config.yaml
d_expert: 128
d_shared_expert: 0
normalize_top_k: true
balance_bias: false
router_bias: true
lr_router: 0.00228
max_seq_len: 768
train_tokens: 584900000
max_steps: 4052
Below are experts of layer 4 (counted from 0) of a mixture-of-experts language model. Rows are named router (the router's row for the expert), up (a neuron's input weights, with its number) and show model dimensions 80-119. Each number is 128 + 24 x the weight over its row's rms, rounded and kept within 0 to 255.
After each expert's rows: a language model's description of what the expert responds to; "mostly gets" lists some tokens that are sent to it at least half of the time. This comes from a sample of Wikipedia text that the model never trained on.

# expert 51
router [150 127 107 110 113 149 183 165 143 135 125 156 133 198 130 128 103 149  57 131 101  74  98 120 149 161 104  95 106 144 124 144 130 121 141 113 109 132 147 160]
up0 [134 150 112 131 118 112 147 121 133 140 148 166 104 136 140 158 185 124 143 120 118 151 154 146 117 121 128 114 126 162 130 108 120 133 146 109 108 187 104 158]
up1 [102 118 122 119 147  92 158 127 107  94 133 157 140 139 122 148 154 155  78 149 158 108 155  97  97 130 103 138  96 118 153 148 132 151 189 132 138 166 176 109]
up2 [129 150 169  93 128 157 134 140 150 151 111 137  85 123 127 111 119 131 120  92 116 151  94 146 102 148  98  92 117 150  88 118 112 108 121 163 114 126 124 121]
up3 [159 173 123 101 134 114 121 141 150 182 100 119 108 139 106 175 143 101 139 132 162 111 138 190 101 147 118 136 122  90 123 133 160 160  96 135 146 113 110 138]
up4 [111 155 132 123 155  91 143 162 136 182 116 147 143 111 163 130  87 120 101 139 115 132 129 133 128 138 130 140 125 143 126  99 137 180 169  98 141 118 138 120]
up5 [131 124 140 112 105 186 114 137 121 119 117 157  91 108 127 106 129 104 174 136 108 154 154 141 124 132 110 209 170 123 108 108 106  93 207 106 113 150 119 124]
up6 [146 133 106 154 149  99 110  91  90  87 166 100  99 165 111 126 162 133 131 130 146 137  94  94  97 193 107 152 184 104 115 106 121 124 106 140 122 118 135 136]
up7 [ 93 116 132 105 140 144 124 156 149 136 147 100 132 124 111 114 135 127 122 132 105 124 154 145 108 147 140 140 134 162 140 130 142 109 153  94 112 162  97 121]
up8 [125 161 126 132 135 115 115 171 166  98 146 106 145 140 115 199 106 123 138 137 124 122 121 109 163 114 117 146 135 132 104 105 132 117 145  97 111 155 119 131]
up9 [135 126 134 140 164  95 142 123 149 106 102 120 176 133 160 100 114  77 115 106 103 127 136 177 175 124 144 125 111 117 112 115 141 139 109 167 168 111 106 125]
up10 [101 122  98 137 126 140 121 140 113 121  61 125 158 148  89 125 159 146 154 109 124 111  92 166 128 177 105  99 147 160 131 180 135  87 128 136 133 124 161 110]
Description: Table column pipes. Pipe separators and divider rows in wiki tables of sports results, election results and statistics, such as Pld | W | D, FC | LA.
mostly gets: "| ", "|---|---|---|---", "|---|---", "|", "year", "; "

# expert 57
router [ 85  99 130 144 137  95 101 100 141 124 134 179 137 126 115 112 161 142 177 118  76 150 136 119 147 101 122 126 143 117 149 110  95 142  94  92 182 116  97 110]
up0 [151  74 115 128 135 126  85 144 104 175 127 147 127 158 172 129 107 151 117 147  91 148 144 103 128 130 144 136 135 141 110 114 128 131 139 168 164 150 129 123]
up1 [109 143 110 141 167 139 133 139 179  79 107 126 160  96 132 145  91  74 123 126 125 119 139 122 125 121 140 133 103 134 178 131 129 172 175 105 119 133 108 136]
up2 [120 146 159 156 135 153 106 146 147 144 118 167 144 118 149 104 126  96 101 103 115 110 130  95 122  87 145 156 103 129 126  97 117 197 127 112 133 135 127 102]
up3 [171 101 113  89 124 154 173 154 152  99 113  95  94 126 144 132 142 157 128 129  70 103 127 166  91  88 138 160 121 135 117 123 156 138  84 105 142 114 163 123]
up4 [123 132 131 109 134 144 160  97 108 127 128 133 141 129 140 105 138 134 162 132  69 140 133 135 105  48 106 110 118 150 113 138 107 142  86 111 129 131 128 113]
up5 [190 111 121 148 127  90 128 112 100 111 157  90  97 156  96 100 116  81 139 149 147 221 153 150 102 150 107 154 155 143 107 118 128 136  75 145 115 129 116 113]
up6 [132 128 176 129 130 132 170 114 112 101 150 115 125 101 173 135 153 135  74 131 136 160 144 133 145  96 144 147 125 152 144 157 119 106 150 131  85 168 106 131]
up7 [156 113 117 116 114 162 153 153 135  88 148 145 117 122 125 134 139  97 127 196 150 134 126 121  97 114 160 103 119 139 102  66 119 185 143 107 156 153 125 111]
up8 [124 111 131 129 123 139 102 108 121  89 128 147 104  87 169 123 144 108 103 122 132 145 111 148 121  82 113 118 132 172 142  93 153 141 107 138 135 129  82 150]
up9 [160 112 129 100  78 133 173 119 149 134 163 114  97 134 154 100 158 114 117 173 106 135 124 130 153 125 150 134  88 150 142  79 149 145 114 107 158 152 123 162]
up10 [103 121 128 121 135 119 163 164 138 154 114 110 151 116 120 140 123 135 145 118 103  91 149 107 153 150 183  80 140 140 128 106 132 105  89 126 125 160  76 118]
Description: Years and inner syllables. Year prefixes like 201, 199, 197 in date ranges, plus inner pieces like is and ers, as in Upr-is-ing, v-ers-us.
mostly gets: "202", "201", "is", "200", "199", "198"

# expert 49
router [166 108 139 119 131 138 114 136 134  81 119 131 147 177  71 146 125 125 128 171 167 144 133 127 123 167  88 151 132 131 134 115 131 120 119 123 158  98 140 140]
up0 [159 121 163 140 180  96 104 106 129 135 114 102  92 120 157 146 125 136 114 146 143 103 160 105 128 152 118 142 136 113 119 117 141 146 140 142 160 135 124 121]
up1 [156 130 132 117 144 129 142 108 156  98 115 151 141  93 130 156 135  89 162 168 153 112 135 127 123 103 104 125 116 164 124 109 122  91 147 144 151 151 101 130]
up2 [ 89 128 158 146 104  95 112 153 185 161 105 109 134 171 161 138 148 107 166 141 115 132 104 160 127 114 124 177 107 121 142 171 161 144 154 128 125 123 115 128]
up3 [135  92 147 172 118  88 144 141 143 149 142 132 166 151 138 132 151 103 173 139 147  91 125 142  96 127 143 147 155 136 113 126 121 159 156  88 121 101  97  85]
up4 [156 123  85  93 132 109 148 168 133 167 153  89 103 141 157 114 146 145 147 124 144 149 126 155 148  93 129  85 137 101 146 101 112  77 154 152 153 118 140 156]
up5 [133 132 176 150 174  94 108 175  97 134 118 100 104 155 100 127 150 107 134 121 132 106 118 101 161 155 114 138 139 125 106 103 132 158 163 140 124 120 139 129]
up6 [109 130 110 143 107 125 185 104 131 116 105 122 114 152 121 165 136  77 134 167 100 140  96 108 150 130 118 118 101 140 145 143 123 126 111 136 169 117 112 123]
up7 [131 100 104  98 139 139 142 123 119 117 163 127 170 125 145 151 123  94 165 101 117 100 148 137  90 118 167  89  95  97 136 134 123 103 118 116 147 107 118 130]
up8 [112 105 105 165 109 148 162  93 117  86 124 130 118 107 142 108 139 155 100 119 131 186 157 157 126 129 136 120  93 121 173 163 137 136 125 101 114 166 110 140]
up9 [113 123 163 116 147 134 153 122 149 134 145 108 126 112  99 135 127 151 118 131 140 125 123 148 125 110  53 127 167 151 135 122 131 153 148 182 138 136 153 147]
up10 [144 154 123 156 115 135 139 133 170 150 115 106 116 141 111 101 161 158 103  82 157 160 122 132 127 109 126  89  85 148 140 165 146  93 166 101 128 147 141 142]
Description: Digits and final d. Digits inside long numbers and percentages (3,718; 18.29%), and the letter d in knowledge or filled.
mostly gets: "d", "ast", "und", "own", "00", "old"

# expert 9
router [ 99 119 125 123 127 155 161  68 126 136 100 115 137  93 136 176 104 111 117 108  97 127 102  87 101 103 140 109 102 132 112  69 110  97 108  96  91  80 127  87]
up0 [129 132 149 105 145 132 140 114  95  96  69 134 105 136 144 122 122  98 137 116  97 161  97 184 131 156 125 114  79 109 115 181 135 115 140 115 134  92 123 121]
up1 [136 147 180 128 146 129 105 138 117 117 158 123 153 108 173 179 127 158 128 108 152 162 128 107 116 133 158 186 169 148 155  97 115 168 140 106 139 111 176 123]
up2 [144  75 160  93 107 112 154  94  90 144 131 131 133  83 148  93 133 138 129 107 118 155 153 146 117 156  98 144  92 133 143 106 115 135 108 121 163 144 101 143]
up3 [141  92 120  84 111 127 109  85 135 111 160 138 167 131 131 137 147 104 189 142 130 126 124  81 122 148 146 127 127 163 114 160 138 180 104  88 163 135 137 167]
up4 [119 117 108 169  89  94  70 152 140 117 117 107 160 101 137 104 121 136 133 146 138 108 125 128 105 164 122 121 105 104  91 142 147 155  90  86 119  86 106 107]
up5 [155 131  85  99 134 145 185 125 114 140  98 128 141 125 137 133  89 120 125 130 105 168 121 133 119 145 109 182 104 171 154 137 122 100 137 108 120 150 137 125]
up6 [149 147 105 106 149  92 132 120 135 144 124 152 174 128 126 127 144 172 160 101 122 100 182 128 139 181 163 136 118 114 127 128 125 186 163 143 113 113 140 133]
up7 [ 78 131 152 110 141 127  87 134  97  87 138 132 151 110 129 136 104 120 140 125 133 149 120 135 200 167 179  95 113 125  97  86 129 122 123 141 107 139 124  97]
up8 [ 50 147 113 153 117 130 177 116 158 157 138 129 140 108 118 131  95 164 171 115 180 118 137 143  99 187  86 183 135 186 147 148 128 106 183 146 114 128  87 107]
up9 [139 128 144 130 104 103 111 156  90 118 180 169 130  98 124 131 146 158 134 154 116 101  91 106 125 122 112 130  73  97 123 111 117 112 131 115 161 138 141 118]
up10 [144 134 180 109 133 153 135 120 152 116 118 121 128 117 127 111  97 132 132  85 168 112 110 134 127 114  90 158 150 125 119  51  81 170 117 119 110 135  98 123]
Description: Word-initial consonant pieces. Opening fragments of words, often capitals or c/st clusters right after "the" or a heading, such as rec(eption), Di-rec(ted), Sp-ec(ies), St, F(ame).
mostly gets: "St", "rec", "oc", "sec", "stric", "Sc"

# expert 27
router [138 155 124  85 162  75 113 154 124 101 101  80 137  86 159 103 116 138 130 127 114 155 141 182 152 109 128 161 121 170 136 146 143 132 118 157 117 171 112 154]
up0 [ 75 108 140 149 132 124 144 133 145 101 130 138 121  84 129 161 141 141  96 157 154  94  72 131  74 113 164 102  60 142 154 155 133 131 113 133 153 125  85 116]
up1 [114 127  88 142 151 114 111 143 146 134 119 133 101 141  99 121 118 112 127 125 153 137 155  88 123  58 162 128 130 173  78 102 106  78  94 150 142 137 107 112]
up2 [162 150 148  99 115  99 109 133 171 149 111 151  87  92 141 136 146  83 113 162 152 119  86  99 173 119 143  99 199 113 129 110  95  78 124 121 133 147  76 148]
up3 [115 152  93 146 123 135 175 147 146  77 128 116 147 114 124 130 147 125 109 174 153 128 122 126 106  99 123  80 157 187 125 151  90 142 145 109  85 138 115 105]
up4 [152  92 139 129 177 150 121 129 139 144 154 163 137 162 127 171 141  99 123 113 177 113 134 124 113 131 125  76 102 128 116 169 136 106 147  92 149 131 161 126]
up5 [143 157 132 119 124 147 124 146 104 122 129 111 160 139 105 185  98 121 105 158 137 138 133  91 150 107  77 109 142 144 130 100 158 135 142 102 150 117 111 116]
up6 [ 69 115 120 158  98 172 124 112 138 126  98 121 107  88 126  97 134  94  85 187 116  76 119 129 108 145 120 123 170  68 126 125 149  90 183 156  93 165 158 121]
up7 [166 102 134 133 143 126 107 182 133 100 109 128 131 114 178 140 103 125 143 123 122 148 128 135 165 148 117 157 134 148  82 105  99 158 122 135 143 103 151 173]
up8 [ 88 145  86 129 125  70 120 153 124  96 125 111 127 143 119 114 121 160  88 116 144 141  89 117 152 119 202 172 101 125 123  97 118 121  88 157 128 154  88 132]
up9 [112 135 140 136 152 124 171 133 161 130 118 115 129 131 107  91 153 111 116 103 143 144 135 158 100 148 132 136  58 129 142  52  92 123 137 106 138 146 131 133]
up10 [ 86  93 131 156 129 122 161 105 117 108  92 131 114 127 123 141 100 126 116 155 114 151  84 180 112 162 132 127 126 148 116 112 116 124 141 126 156 127  97 123]
Description: Word ends in person names. Final pieces and separators that end a given name or surname in sports tables and name lists, such as TPE, Nikola-i, Li-am, and commas.
mostly gets: "John ", "ton ", "z ", "u ", "i ", "C "

# expert 62
router [135 162 161  73  97 134 175 132 131 144 159 102 118 124 115 131 187 139 118 171 178 119 126 146 139 101  98 155 183 113 138 144 107  94 129 137 151 134 126 102]
up0 [126  86 138 142 156 171 108 157 103 123 106 145 148 113 163 144 150 134 138 141 113  61 159 154 139 159 185 146 144 114 173 169 115 147  94  96 112 123 114 135]
up1 [151 115 150 116 137 107 118 179 125  85 109 122 100 177 138 101 103 102 132 144 126  65 113  94 135 173 165 119 129 125 137 118  99 134 121 148 136 162 158 128]
up2 [ 95 143  87 119  63 126  92  76 126 112 116 147 102 126 133 145  95 101 123 180 142 172  81 139 119 127 100 107 117 119 150 149 155 157 124 132 130 159 131 145]
up3 [174 122 110 118 129  99 171 121 120 145 110 140 111 125 134 134 140 148 146  75 120 128 108 106 139 131 100  91  98 116  73 119 123 118 134 131 175 156 152 163]
up4 [142 126 132 128 102 146  91 130 115 193 100 154 131 116 114 124 137 142 147 134 147  82 129 126 103 138 125 110 127 110 140  93 126 119 130 151 116 138  89 165]
up5 [125 113 142 162 163 142 115 149 159 177 115 116 141 151 125 133 142 125 109  77  79 157 125 155 109 162 106 125 120 158  77 121  97 129 148 187 158 125 142 143]
up6 [113 114 108 110 131 112 105 120 139 118 141 140 142 102 157 125 108  96 140 139  81 109 141 162 128 152  99 148 110 142 134 137 124 150 126 117 143 100 151 108]
up7 [154 150 160 128 106 102 154 136 114  90 104  85 102 108 124  88 167 121 154 129 121 131 123 141  77 151  97 172 154 106 114 159  93 110  99 144 147 123 116 114]
up8 [100 170 148 135 121 110 118 127 148 100 143 138 128 172 141 142 146 103 153 140 166 121  50 129 138 137 118 128 127 135 136 157 136 145 104  87 114 122 131  90]
up9 [140  61 138 163 161 136 134 128 140 156 160 126 111 126 134 140 119 153 133 120 145 192 110 129 121  77 121 155 118 114 107  69 114 105 121 164 167 106 166 149]
up10 [112  94 148 152 140 112 127 135 154 111 110 142 128 117 133 127 123  78 135 110 141 152 118 106 147 155 183 166 159  96 145 127 167 120 124 135 140 139 139 107]
Description: Prepositions after verbs. Prepositions following verbs or participles in running prose, e.g. to, on, in, by, for, with, upon.
mostly gets: "for ", "from ", "with ", "on ", "after ", "to "

# expert 39
router [127 108  94 117 107  95 124 132 113 131  80 108 127 148 126 104 123 132 100 148 117 124 118  92 122 156 106 100 122 118 109 130 123 105 131 139 127 109 138 157]
up0 [131 124 106 140 127  83 119 103 145 153 114 101 145 113 131 152 134 135 102 157 156 123 120 138 104 112 104  83 162 110  98 114 143 110 157  91 110 125 139 134]
up1 [ 69 118 163 111 115 132 132 127 139 113 131 165 140 100 178 121 177 130 122 153 103 125  81 123 146 132 154 122 110 100 138 124 120 121 134 127 120 123 107 138]
up2 [ 97 112 124 149 194 127 172 179  98 103  96 110 122 154 156 168 184 130 123 100 133 110 105 137  88  83  95  88 145  92 124 143 131 113 128 171 134 111 106 117]
up3 [ 78 100 156 132  83 139 126 141 143 145 140 156 154 119 128 155 166 135 111  82 143 164 138 125 140 151 136 148 112 108 102 133  92 147  90 118 131 164  79  77]
up4 [124  98  93  88 163 155 158  76 118 140 109  96 126 124 145  78 143 101 143 146 127 106 112 122 105 149 116 120  98 160 120 152 126  99 108 154 123 151 128 145]
up5 [149 110  64 177 143  84 160 155 133 146  83  82 141 102 150 120 124 132 113 126 107 140 144 133 100  90 134 133 118 139 122 131 115 126 103 159 106 164 137 139]
up6 [137 123  91 132 109 106 107 129 144  88 111  83  85 158 104 139 142  94 121 146 141 123 119 150 146 125 139 137 112 127 133 210 127 141 116 165 107 154 119  88]
up7 [109 108 157 135 119 122 149 140  91 146 141 113 126 144 115 149  77 153 151 130 172 103 142 114 135 107 144 101  97 151 120 118 108  98 154 125 110 124 143 130]
up8 [101 107 109 199 145 158 114 146 140 167 142 126 126 148 144 136  98 104  83 184 118 115 130 159 131 163 145 113 135 142 126 121 124 135 113  75  61 100  81 106]
up9 [131 158 101  96 138 127 138  93 114 119 131 155 123 148 154 108 139  80 142 132 133 123 130 125 130 105 121 154  56 152 191 155 101 162 155  91  79 140 107 141]
up10 [ 99 147 113 142  99 141 123 148 119 105 147  95 142 132 138 149 102 104 151  80 116 111 126 123  88 176 126 125  96 108 123  93 112 138 126 149 101 156 115 144]
Description: Statistical table cells. Pipes, brackets, percent signs and digits inside demographic, climate and election tables, such as −20.0 (−28, 13.03% |, Can-di-date.
mostly gets: "|---", "% ", "′", "opul", "|---|---", "Jan"

# expert 30
router [135 100 112 140 139 102 132  86 146 167 123  98 120 150 160  81  92 104 150 142 184 111 136 126 132 145 173 146 130 155 102 148 164 141 152  72 118 118 133  98]
up0 [152 124 171 105 140 128 179 103 177 130  92 159 134 151 115 111 154 121 139 132 131 126 115 131 140 121 140 158 124 172 134 127 160 138 135 158 128 119 114 122]
up1 [145 117 160 129 127 143 157 134 104 123 148 139 142 153 105 110  95 115  99 110 101 133 148 114 165 120 147 142 101 200 102 127  99 104 109 124  93 133 145  96]
up2 [ 94 145 151 112  88 124 118 139  94  82 107 121 134 137 109 120  99 110  87 160 112  93 186 129 116 142 106 113 100 141 145 120 115 150 132 161 112 128 125 134]
up3 [115 147 128 127 150 103 124 124 133 101 155 165  91 134 104  70  90 136 113 130 120 129  87 110  91  96 129 130  95 125 133 135 158 121 133 150 107 161 112 124]
up4 [125 155 137 124 145 123 151 163 163  90 111 167 124 143 143  88 130 100 146 105 105 181 125 137 126 110 119 116 125 148 132 133 122 155 119 119 147 140 141 164]
up5 [162 142 124 126 118 184 104 128 154 102  95 126 100 119 155 120  99  88 151 125  96 141 138 129 109 131 121 161 131 141 131 111  73 158 156 147 118 135 160 124]
up6 [ 89 142 119 165 122 172 108 133 167 153 136 114 104 127 130 144 145 150 136 120  83  83 146 135 106 129  96 138 107  73 142 128 123 132 100 118 176 140 143 102]
up7 [147 146 139 116 136 112  98 118 120 110 125  80 106 130 132 141 171 130  93  79 116 139 169 140  94 128 165 137 127 151 120  99 125 103 223 145 131 139  94 111]
up8 [152 137 139 113 130 146 105 138 134 137 105 132 184 122 123 127 163 117 106 136 107 129 187 100 101 100 108 155 132 126 120 126 110 150 114 109 115 127 161 104]
up9 [114  51  97 140 139 120 131 147 137 124 126  89 142 139 136 130 142 165  97 142 118 134 154 166 190 110 107 152 117  85  97 121 110 116 137 131 174 161 106 109]
up10 [ 98 153 104 116 127 126 129 160 131  50 137 124 111  96 150 135 121 132 139 138 110 170 143 130 162 128 152 125 131 128 142 110 154 143 131 140 114 116 162 115]
Description: Determiners before nouns. Articles, possessives and determiners opening a noun phrase, such as the, a, his, their, this, no, each.
mostly gets: "The ", "the ", "that ", "their ", "his ", "two "

# expert 34
router [ 90 167 102  85 144 144 162 117 107 134 153 105 131  93 144 128 109 117 122 140 137 125 139 173 169 115 135 121 123 135 109  61 108 169 117 143 132 113  91 133]
up0 [102 111 153 121 146 127 150 140 113 135 129 155 152 138 164  90 122 119 124 170 117  91 123  83 136 139 156 108 164 125 113 173 131  98 146  85  93 106 118 121]
up1 [111 159 187 132 146 112 140 123 131 158 170 165 133 108 131 137 119 161 118 167 169 146  80 154  98 114 186 137 122 140 148 121 128 121 144 112 103 157 127 122]
up2 [135 121 123 125 128 119 123 146 144 151 110 173 173  88 157 168 105 123 156 113 147 136 102 124 153 126 189 167 151 141 125  98 138 154 170  87 149 124  92 136]
up3 [117 148 106  91 122 141 135 116  64 177 174 114 177 154 105 119 143 174 126 145 121 109 171 134  91 132 135 147 108 121 155 145 136 117 105 112 112 121 138 100]
up4 [167 163 153 117 100 106 130 108 120 103 108 119  95 122 171 147 145 125 117 140 113 206 129 141  89 116 115 121 152 127  99 110 115 149 166  62 169 101 130 115]
up5 [158 131 144 111 131 107 140 137 125 105 166 134 125 129 140 148 143 135 121 140 129 139 142  91 140 167 145 136 127 117 128 188 129 114 112 101 165 134 118 133]
up6 [113 141 128 117 155 131 135 110 131 124 165 158 143 148 120 153 106  99 141 154 137 141 134 110 122 156 122 142 154 134 139 108  93 138 143 138 117 157 140  68]
up7 [118 109 136 111 132 120 187 135  95 114 137  92 158 144 105 141 135  91 132 140 120 160 121 139 133 110 128 131  92  79  92 108 153 147 168 102 155  97 133 124]
up8 [167 143 126 103 101 156 124 141 120  80 138 107 170 128 152 144 112 122 105 149 159 184 123 114 113 149 151 161 124 127 148 135 121 174 157  85 124 147 109 165]
up9 [151 143 155 112 127 133 118 105 132 128 121  95 122 140 113 169 148 114 164  94 132 147 133 160 166  93 168 106 152 146 115 163 124 151 133 109 130 130 109 127]
up10 [162 152 114 140 133 166 160 120 157 141 116 127 123 118 140 121 149  85 125 173 136 130 123 121 108 100 104 125 138 117  94  92 104 122 147 166 162 174 128 135]
Description: Capitalized name starts. First piece of a capitalized proper name, often a person or place after a comma or preposition, such as Fran-cisco, B-rooklyn, Nor-tham.
mostly gets: "Mar", "J", "Al", "Ar", "Fran", "Car"

# expert 1
router [137 115 109 111 133 123 148 157 146 145 165 107  99 100 129 111 108 141  92 105 127 172 125 143 147 153 145 108 114 193 101 146 149 129 170 124 104 129 170 121]
up0 [120  81 130 113 147  94 134 102 131 151 120 153 156 132 157 202 147 107 156 112 175 131  55 109 180 113 122 122 163 130 119 110 137 127 142 150 161 137 123 124]
up1 [123 113 120 114 156 106  97 102 148  97 142 132 148 121 119 121 103 141 143 116 134 131 155 117 153 116 168 107 156 129 147 111  84 102 135 134 137 104 133 108]
up2 [146 123 125 141 145  57 126 105 141 112 119 134 137 146 139 119 118 134  82  65 121 142 112 138 178 102 137 120  89 114 111 114  64 115 162 101 158 111  93 118]
up3 [134 113 139 147  84  91 139 132 130 136 112 134 123 134 127  80 150 158 105  84 108 120 118 151 118 112 116 147  84 161  70 139 121 148 106 147 151 114 110 114]
up4 [137 106 123 127 117 111 139  62 122 139 143 102 148 107 129 157  78 118 125 182 104 169 158 160 113 109 146 151 105 116 129 128 112 138 110  80 116 151 138 151]
up5 [129 136 128 106 102 115 122 150 152 140 144  98 149 112 140 167 135 111 168 155 138 139 162 173 135 206 137 160 162 116 133  99  74  73 155 159 133 170 136  87]
up6 [112 126  97 135 118 138 128 112 130 121 146 138 116  87 148 136 137 126 117 118 108 143 128  73 110 139 132 123  84 150 104 112 156 131  64 136 107 129 107 102]
up7 [122 141 102 162 130 102 159 137 152 153 101 180 110 168 152 125 183 111 119 115 180 174 142 117 101 121 144 111  78 112 123  85 105 202 126 143 132 133 147 140]
up8 [147 131 113 111 144 155 148 145 116  93 126 162 185 126 134 161 123 135 142 131 141  90 110 135 107 140 151 158 197 187 147 130 164 132 140  90  99 105  92 154]
up9 [ 97  97 170 139  86  85 124 106 106 130 140 113 105 142  95 130 117 148 131 148 106 105 109 129 149 142 114 107 123 124 127 137 146 113 154 142 102 118 111 161]
up10 [106 127 131 128 139 101 154 130 137 160 133 154 118 113 127 106 116  78 128 152 152 122 157 125 125 126 143 122 129 119 128 125  78  92 119 170 158 145 155 120]
Description: Determiners and table separators. Words like the, his, their, this right after prepositions (of the, in its), plus pipe cells after names in tables.
mostly gets: "the ", "The ", "their ", "his ", "\\", "this "

# expert 16
router [147  72 129 169 174 130 111 140 117 115 153 163 176 177 113 140 162 134 104 175 120 166 120 111 131 132 106 145 144 125 128 104 129 103 120 101 169 113 139  68]
up0 [115 137 135  77 138 122 149 130 139 155 104 119 188 114 172 108 154  91 143 144 148 104 191 110 144 109 103 132 106 143 143 168  90 108 126 128 109 122 112 179]
up1 [135 119 134 106 156 173 194 119 124 118 125 113  94 129 149 125  95 120 128  98 102 148 123 107 113 116 158 107 129 130 181  99 125 124 142 138 124  79 124 148]
up2 [ 99 143 163 128  99 106  92  87 154 133 143 137 110 117  95 124 143 106 139 156 116 150 112 190 114 105 134 108 111 109 122 107 116  93 128 136 165 119  81 109]
up3 [174 127 185 122 134 127 115 161 126 123  96 162 111 158 154 129 120  79 140 126 138 116  44 102 123 132 118 128 129 125 142 109 170 121 138 125 120 144 147 111]
up4 [127 145 105 123 176 161 139 131 114 164 101 145 165 116 123 102 141 152 163 146 173 121  98 139 170 138 134 143 132 150 109 159 147 103 140 124 157 110 116 116]
up5 [149 146 143 151  90  88 106 106 118  89 113  87 144 141 145 106 185 124  78 108 132 116  92 108 114 104 135 101 123 136 154 125 116 111 129 114 119 137 136 115]
up6 [131 129 157  94 139 171 134 112  90 128  99 138 134  99 148 115 146 117 184 114 130 114 136 138 153 114 100 125 108 126 115  82 131 121 134 100 181 112 102 150]
up7 [102 108 124 117 127 137 140 144  99  91  81 126 147 138 142  73 126 126  80 120 145  96 106 151  90 117 170  93 118 137 134 137 126 128 118 129 150 108 110 149]
up8 [142 136 196 107 177 158 135 142  92 130 139 140 147  94 127 114 151 122 143 110 101 133 129 114 104 167 168 130 117 100 133 155 123 115 110 122 118 118  72 134]
up9 [114 128 129  89 100 109 145 132 161  97 131 124 151 114 136 101 145 131 130 115  96 126 126 102 116 106 136 132 114  93 143 194 106 110 137 162 164 117 102 107]
up10 [115 129 145 127 135 133 126 109 120 171  95 131 142 146 141 145 123  93 121 162 113 121 145 147 112  93 108 156 126 106 116  32  92 115 180 105 118 108 136 105]
Description: Digits and lone e. Digits and number chunks in years, measurements and tables (195, 18, 7, decimal points), plus a single mid-word e as in decre-e, rev-e-aled.
mostly gets: "1", "18", "195", "200", "193", "2"

# expert 59
router [163 146 140 145 137 112 104 151 166 141  70 102 113  84 135 125 137 163 118 121 150  81 123 121 144  89 140 144 138 107 132 132 164 124 116 125 132  93 109 181]
up0 [147 167 156 170 130  86 119 143 148 141  98 113 126 143 109 107 110 174 149 111 152 135 114 138  96 163  64  93  95 159 136 110 135 150 134 133 151 117  93 138]
up1 [136 119 153 115 125 161 117 187 157 114 120 185 145 146 170 128 140 112  92  79 104 130  97  69 150 145  82 114 115 147 133 141  72 127 134  86 122 101 116 135]
up2 [154 125 201 146 179 127 169 140 130 109  96 117 103 115 144 115 119  89 144 121 124 150  89 123 152 167  78  87 138 127 118 184 140 122 115 166 116 105  88 119]
up3 [138 106 174 165 139 119 148 104 162 150 113 116 139 135 109 136 121 114 166 136 146 102 106  98 162  86 131 118 105  89 123  86 125 134 120 152 113 152  81 126]
up4 [137 136 161 143 142  96 121 118 127 155 134 124 137 125 144 120 133 140 126 163 155 134 121 117 145 104 103 124 133 124 125 109 163 118 111  82 131 115 162 124]
up5 [128  96 107 105 128 160 123 153 102 104 132  87 145 147 109 116  95 182  94 177 128 121 126 125 161 149 162 128 141 128 127 101 116 100 109 126 163 158 122  85]
up6 [ 96 114 135 146 164  90 150 139 123 146 110 122 134 143 155 112 107 122 141  98 119 102 124  48 129 108 115  97 135 115 101 109 119 122 159 139 134 191 132 183]
up7 [ 90 138 157 106  91 164 119 127 135  94 124 113 125 137 111 154 132  97 128 140 156 140 115 163  93 130 158 143 141 113 141 156 124 102 117 129 138 119 102 146]
up8 [143 107 114 111 144 132 157 125 135 189 135 163  95 101 142 146 141 100  69 144 142 120 124 114 137 148 144 132 105 100 102 146 145  98 163 138 122 125 130 129]
up9 [121 147 146 108 127 126 153 126 155 165 166 143 112 118 106 122 150  93 145 126 109 146 149 130 137 182 140  84 114 146 159 116  95 119 144  90 138 119 125 126]
up10 [ 92 110 146 109 172 107 118 128 114 148  82 141 172 116 135 148 138 107  74 129 149 147 127 133 138  92 141 161 109 157 159 133 156 155 166 112 141 144 127 153]
Description: Infobox fields and compass directions. Compass words and infobox field pieces, such as northe-ast, northw-est, "Genus:", "- S-ubdivisions", plus commas and slashes in place names and pronunciations.
mostly gets: "″", "} ", "ern ", "sub", "S ", "/"